python train.py --num_hidden_layers=8 --hidden_size=128 --n_experts=128 --experts_per_token=4 --d_expert=64 --d_shared_expert=0 --hidden_act="swiglu" --moe_layers=[1, 2, 3, 4, 5, 6, 7] --router_score="softmax" --normalize_top_k=false --routed_scale=5.66 --balance_loss=0.0133 --balance_bias=false --init_std_router=0.00667 --lr_router=0.00117 --vocab_size=10676 --norm="rmsnorm" --norm_eps=1e-05 --tie_word_embeddings=false --optimizer="muon_variant" --learning_rate=0.0075 --beta1=0.93 --batch_tokens=[32768, 65536, 98304] --max_seq_len=1024 --train_tokens=377300000 --max_steps=6249 --dataset="wikipedia_en"
Below are experts of layer 3 (counted from 0) of a mixture-of-experts language model. Rows are named router (the router's row for the expert), gate (a neuron's input weights, with its number), up (a neuron's input weights, with its number) and show model dimensions 0-127. Each number is 128 + 32 x the weight over its row's rms, rounded and kept within 0 to 255. Numbers have three digits each.
Before each expert's rows: a language model's description of what the expert responds to. This comes from a sample of Wikipedia text that the model never trained on.

# expert 26
Nationality adjectives
router:163114112191173109119202124170093077115123150134130081125122097067078144166197122147152103146097138084173111180084165194112149113128134106150110170106141186140156164121082166178099080135099080111079178137095152096150164078140131137114121125124120141161095161097114186149098138138145114107151088122086076157189111127060135172122152129136139130180123139097105124157149111175165080114151
gate0:123166149166184143085210123066124073137113186111126137124122203115109120092082124141121103165166143119179081096103170095090124171098174157113139134139130129103175107101112183132125084144122073127149112140120050192138092139094122130159146103127102171146083097087100173088165118173140121126107143144120147103145148128182081114154014172146152098178100148129132130124107128116108118145144
up0:178163075129101168125208186105150152113140122136108104056109120105130140091130130149107097123129154162146087085127173164116152127092178122059154165159126106111115149104146116152139173107177102121134062114075152168141159173102156114132138099110150138062048110123105118128125167192172098160100150158143198094114154156106147148109075169085124123117112089163174117105172142086078151171128
gate1:123146082170133127114147151097127106171147116105101115105103151127102149137134121109119146177170146113134119120146146179122085074192127129108173141099117180121171105166121178117206135148134123172153132138098128134157119069106154116062132117138112170146180110111133102201140121156146170181078110153078052134122178121194149167142062099121074169161161120071140168149139148172106163190178
up1:099136117146096106133078129117118125106086140113148108131111133110125109128102150096145178135130135127124165110057146137092099227122173128137193089080150126126131042177118117144137102096174147101199195122138172105129102119140129156107128101141088126184199170180144093139156093120144129145121131084080119034115134169163140087146136196145135090103105103079117111111157165076122161134094
gate2:095091152142143156141109165159134095108100195127190147124152158084127131163132099124150130094115127086144049129117101152121180086106160135130160094114136125174109078142118175131137193152083109132191124102121165069063152155062080052175130097129102092138090166070088160154152135126142134142163105185068158144123152151152141075126170093117164140143134103190113153132151147134140188134121
up2:109199121186123080083154131039131125101131062123126099046148188113161114102126121106145161120106192110116140125111156140139134106158112112081093110073147188110233159129104086127148094103178143153178127119128140181111163158126186072108111138128137132116147172131118054161104123139131145135138114122158131174171099139116101133158103135127101150128196155135122148116127121118061181149125
gate3:140138150153117158166172143113144146088069125148120144168038115162168162150126118133142145123146165135133121177118093104058098094154181120129102116136127080121148142146105136163148154161079173126155107111132145158098130145113130183151119133164126062141142121103095170199169135113120101064130084179077199091188153146100086077138147131176133106147169120061145150105089141089162073186123
up3:164119141110151086147132124156098129162110090161069141106135142140102140183146212090193169143116173119131108151122129156107101100140082088101144126127136100117150112082175111111119131127123133038090192150117176101136104134103107116157120104063108077081084147100069187126112085159091152160098105222106154101135132120138096126082087154146146112126131101106120161078107203134144076155122
gate4:135162121136135104205095123173072159121122144131140088177153090176157152088099110089096151102195126099155113158082162163142107111142148142051078175120138143141100139149080105136173096110126127134119102152158113206170141102116081148153077129105117175138144124183090127136094127103125128116175064109183101141127177168111135174151156070117160120137080093082182169115132071097121105157161
up4:095104141100158097114114139092149150101107125181166147101135094097190186123121103139085116162140092146157137174182139155176103112062148106157103122135089108115188061105130147069132145109174104096098100150104134133094059138146155094165213163114151164175176154129183178154107115125099108146079105052112124178139113102103148116119176124175100137111163106130112144117149105170082096082133
gate5:150109146172095137106119156107111177143076146153104150096119089142118194101124075138159112113117137146099130074121137118161132153136139084130122095128155159115130139091195087132145089079137118127150088132141062127100098083194131089103160193134106135144128123082117160112104149157084139124081124095185141164134161060155165131167137169075161097166136157099141169174077094201128073135040
up5:082103159099134144130136108158091158133159148145074219132121128169094108080063174178141119144187202097146101124111113089122121154105101112105135152157111102178091152201136107137089174127110115189110143094176174161088102110183186185144120128163152081149111096139110145146117104158124061212121120110141089175159101125130118161132166091126116127190136109131136157116147118144140117145083
gate6:157104163170136177120061161137135094081115157150114168123146130129126144157085118166110100156075096089207021125176108150156095113087134093061105084109151144119123122153120132137134145119065139156131092131173168127152173174143104153125129185134109124129087116146098136115186118144124088162141114118051177131137165121094133131133081068118093145092116120121146173155175217137131113137107
up6:108151134080127077141167134149142114095158179120101143175149108126132080155145156122160154153123181150152073145117057172090130101140128154167123151118131119090159128159098142096174114137174103059084168039157086113122076161139107101124122102113116171164132111087152181074139162117066182179092119090134154123129078139165148120133140156182169159193122134135129123188116168084099131184132
gate7:148112073161108165125118130144134103147203150170115070147132111153163144105134120150111097084136091139044144150097160119114146060121114107151109123127096122098128128151136116099106108112203087171096141046140140074109043113158115165141119122122157142119130185165153104121094111159129103086124122087177115149197165161171159139162142124130089133113101141151107113154099145161193134236109
up7:105149085124120084122112125126149207131157118192111158136150193122097116224101100135110106095097153102152158092176160121192127143098085133168163154175139147112119157150152107144110095142080150114169144164138138140154133104111139162145090146142119155122098098119127118082155160184088089128114152114150200143095174162135136099141157079131219146112146163176151212117119186140115116143187
gate8:123103128121126100094103134132109174098136144171145070157091089126161096139112149163063117096138126056110088165208128146079156138099227140113092153081066151145182097134142142183169151149140178092117091149124073148049105092085112085132145126129119102115152155120076145135100114160086117150170101147105108137114121107127144067108063133146116160161135126078133120115196131138115088138103
up8:129191116159120135184168147133145046107147159133137122122128147107153133117145068120167060144128118190102098066157193124151124140125119189111120112105104110121150064089107142109140133132086189144128144120188138124167134140162129085115156086085119139085104063142137123145143146115144094119094107137183130111081134134153130221128118149168098060161135158185159185151068127066137116099149
gate9:084158174163109100211099088132105104115106121127104186087144172097068194176139133133143126178071116123116160116123084125064147115148135119113227112096143105164136044166095157143146102194101115114128103141108086123164143076062105115181134123152090125128157135071119150101109055136086154152152123136145102146158096105160130134133083132122092125107137137148098153140164116106142127119182
up9:148163073124060094097096127061154128152121103144101202130179144135124089123126105100160135170118165126065137124103094124138134130115095149170128134095163142129125119089160139127164182099139182149142095088135129085165069135176135104128180142031102155089118095155086166135074121126152132227119170192155123120152170086192092111126133175135140139117137114129127147130097100127081115170111
gate10:104139135080073080130137146147125150134096081149133094061121123134117132109155115131091102117201124157134157125123193147085123145117127146142063117131130047116094137122130105149116127172139130123156167178137080103176155100074147137123133107206184178082130136112106100124141180088106111140149129092134071084114085145061161143122117160173142149119130109068149156200063109081088179117169
up10:161142147176133171116164165114184110145180140162100114109074123119150172123112127078115111156162081131127163128166166123122106168153165169130154097153105096141114158068174196134107074084153159128186180126103123119159143126126134126145106066127118121150093119181135076112104126134152134150110110199021131114102187184104125137103144090196146115161138142126156188111122071133148090088102
gate11:157089110086144142093192141215135114120108122078157155170113140146135105135092134102145178110075113179145128150086101096084106108116186139124149139112137144139145112100082176120164149137142103115117154123163151161107173127164129092096187164073096101053125164092163136163166176186168136168117158062136154150140136102068140100128196058134126093140117101118083088129147122185151132132165
up11:157143104047129113166153137107080112047156075131156144127118092125098126080166123135157052088179120124155089141153076135113147134119064074061109133123100168186166143099170149100138148082142142111137115038147083102134136153119146147151125128069148120143089089127128068124127129089138152132136118145099095169108094104128133193141188164176082162124131113196114121144115149169108113141135
gate12:119166108088094123157153207165123137146094119119139141174147187150174173126172140148074196142104161101126125124133140092153080075153106103185086128111115119103157134145137155143114146102147105081125174074151142084101197145154097139157089137117140140123132117161157139086110112108208115081175123057111190184142115118142129159115072164130131125159132128120146082095148205171156156188108
up12:129154138093150127118149164160089130149148146134118180130109101129144151122156130105111092102165095072147137167149125098142087090098053137152124116171120125116133192140151113160142127135176180110113103109156208179072210111128157136151138107086094178123140173097105109168123148143116104149082098162160162137174097082155105097087135123082175146117141109162143139058176192111120205055128
gate13:107155114071152140118146093135147147129118105081111196120128159111190084144126168133148130072159127159139143086181126164165098158084120104159194136134173142144130117150071150181108148146105145093137148122191156096118150129128149103104157145120079097067067119109109180138163141149151169116115144143230146155216125128120143146148138047112168083129133168151071122153182148152110104120152
up13:110134108149135135097158172150229148144102143151164198127132041133127072142102139062155141158148171119148133207151085135120131150089156178119156154114159134127151142175079133132113165154178183083130119181124152156142151061066193154089164146082143126088075162133160121140141178097155113136091158128129149168125114135164089150142158118123083153133144144112133163096127111145125190111121
gate14:141057095149124140136159124205155088146120140149120078099124147135195138062074111137065107168090106146110107117141106121112107148155182118157131102166124107105130069145100122098129095111170125142099096147102089123139118104085130098116091145106091214076075102119127106147141100195099077122119204081090139173137148160090127125136141087099149159133153107118106113194143185113115089168184
up14:132058111109095124105107097091104075153122125087140172146110099122233112133115173152098140173150185099122120107154155118116141127128118104170134121144171072138171124086069053128034116137123160148141119148128123092167134179118106126135072102105122116132061047114160159162145114114098124121180090159139143139137140124105071098142158144078112139120169113046101179123107153136137146122156
gate15:137161107114158122108050163136133110128168163139124079154147085159104161109193138123147074112110187132109127131135152176101117092082140169147105122096141139147136101138172160134182143151132162093115143116095169110110159135139161102176165194132123179116138163136098086152132123112063165149139195142069131133057168148124132159100120153151136123191208144068102130100079138090181081158076
up15:096135120078153144141091116134163174082120166127071147162137132101099188138153175117136112123180120153184168167093142136150094098096153205107107176185119114103120155102095063145141186140164117108088114178069124183136118152155157138096105119101145164164110170121124100111111106168108173125173161075164099067145135155165159119156181127090125116126082134140130118157127039107076111138085
gate16:139167093127142107081119200136188101145144123149140101120157156128177155134119138110110075145064127111105125187123135106180091148179112098150119110081042168107109117126098112080136113101069147105154134119135159175074140145134125146199160112155167136158113152161110144137105128116169132130139209215153095131087086080115115174115161175159091138128074155096134139097124158125200102089129
up16:163109154099102160164146130198124088133099090150171161098148110107127141087122130171147106138114113141112197098164150136140091143131060136168070083114130142193128132163114174166126139132117091104177074162166118113120190107106125082152189090114142088129161109094081149144151122164092142173118117150057084060150083165182080160141110151147117163159159125160098195122126174167109144100132
gate17:178120161120133103104106166114132082169139166174119148103141120115154172112168075178130145106054158117096158138092170068119142141162119120069156115086134134192149192162143160116092156138140111102140089187135151134119134121120071066162161172072109154131163154170157169065187123152127118132103106057051149136116146150151112116102147150114136160126166096184111131116072086153115149106097
up17:118170167115177113117116155128138147138146127108142144082104118094149070116188141122137173136110133155100098102114142079119104151087086113132162154151161131110111108163165142057173138087122105055120130164098068126068160160095100196146067131093128133185124178071191084105177209122109133146173135182079186151153118124136167103144101125129183116114109114128126072129105146147086159146112
gate18:163143079126127208122159147112132150087071095146100150137178165117131100114110075115151154139130156080145085194075095155121124092101188126122093137152169091107180163115149183088146158124101071098139150082120171085125086191187166129182141152098167148117104126147135122130099141175108154133134104113151113139097135193139148132175174113126099095138141062158104155105102132133146052124070
up18:143085141090134093118155109152111101130116097082087080118009136101151163082110113091160147138162126154131054087106134167187134153129104059115140144107112113189139075143120123074229106158090132163078166121138112113118107174090114125126121141152139132083167177145145109051168102144117154091143117107098106154160083099129130067121097142109168131098166121100115126137149159116153153130142
gate19:147129115119119092160184099126062135123116104113115148136109082134094125099188082141176123107119056134139104138138078123069178118131130151160165160123107128141080136160155163185148187117111093117122076074130116118110126127158175154050135069091151081169165063181114133129167119166173106152149136139150143107142084044105136168084101100139117163071141181118102168105103133149121091104106
up19:082113112143126114062166133133113103097123104139183096179120135125120107109107122123152175114083146098171173184090154113142142094121173120119142133162180092136127088034121141142129164143075096176129136164137164144112110130120162114130158131147126158199106123226100114211140089149168158067143113076136123137167150108062124093127129126149088111163140097114133164165162065094166075114110
gate20:147162174131159096138204135098167110102155132124075082166120119151148133105129147073086104140165111084109086123198137140082124157140117152122103090125098099130162154139139102159124164212113150162120152088090136127112179088113191089110192134145134108062100110090079129106110180164156036139118111132154117093092122129090118098088148118130169088177163114118071157100139176148088112121099
up20:111144176171202114124101161141093118162140151170137055085080133167166206183147140131107135103079084142110168157144073094116121144128157096090175133094133148139144161165131166127139144137122104119103105088085148075120134127084128140127072166103106122131133125062125156123119132121100130117104149148228110118089099157072161125136072133078127113072063120150148071145112137108170123067154
gate21:130158179116136141087118136128123089096103105108055081172118154105131130107077130126149117069091118124164132132169162151126136159158089130135162091192181109132102146119111146135107167052090114118136127109193117162141122164128171167156104095167121112211087158099201133159164121114179143081088079171183166140174087124115125140075148157089149132147154150130125193142129104132074123070095
up21:174097117136111084134049094137116129136132133093169204146109231111116165116139156116154091139123141124157149160112119123102137189130100099126089146111121135130130153148162153151179102118184077127117138102140089147088097170119163112115190196138080140168178138107117157089139107125131136174082090102068079134126083101188152142210124075077152135153110130117186125120090170143118109127152
gate22:134129137083131119170167131144124108146108141151111221151167182090145117158137185184079087175190129170125128146157079058102119142159109083129136109112123066113105150153144148158119163174122138140154185160126156101091150136155129114135150151166105099117138107072110130148115154055100111174171170167105077142193141133108120119125103082188135131143063125068147136184127097154185124100110
up22:103112129131087127078158100197087106172168227129139088138111105113161118125159170112109141142133137128097063158152120152077102079095139161144090151131109159175087063169117091183139159093081147112149112146148105146103061120106164151078104104136152178092124163118081124132128154135139191129164085122138134098129122095163164158138101073152118156150173158135150171102086136193193114110131
gate23:071114049098126084155123078110106080110131113107143127092144161134155122076118130212076087104072125063146156193196114115119145156140141159085113110098151104108150101129157152149101124155151171120157126070116109154061104141145103166095124148121162120149178163132094120119120128121188101105069127094096104155219140181138166141145169157117096062141122097133120150133118106089122121167154
up23:122163094145107114128162180108166148161160141087134198145148125162113161170142130108162105103083112169145124156161171129128147170200155077118094152158100151099111145113171140157151106139156094129091156127150110036131152141133089162169073095060124114147093156110078141141177125121169154148073109072151136084147097128109099151116123153074170082109111044151110115134125061075105167131155
gate24:166094102072042147077127168096167202150127103155147151122090151084155171126152123091095176117130100124123207173100129087155135147116113148135117103131159150089121155173112127115191152156136141140134143187114175106108131116128122145170133161121150089123122075214132161111174095139131076085139095146092169145119147141074112198062168098146135118101130162123095064126127102090144143097110
up24:039175167112057137131187123119101212136086136158140136101118085095103170140107134147093154137083179094143098145092131103113107122087108107166089153047136142097131181136101128115156053120048135092103150121152133119130135101137176216117130146119143154145127150161160150102114127108117132123112116096088191121096162128131087150112104155106094137120121057060155085169126114141124122123106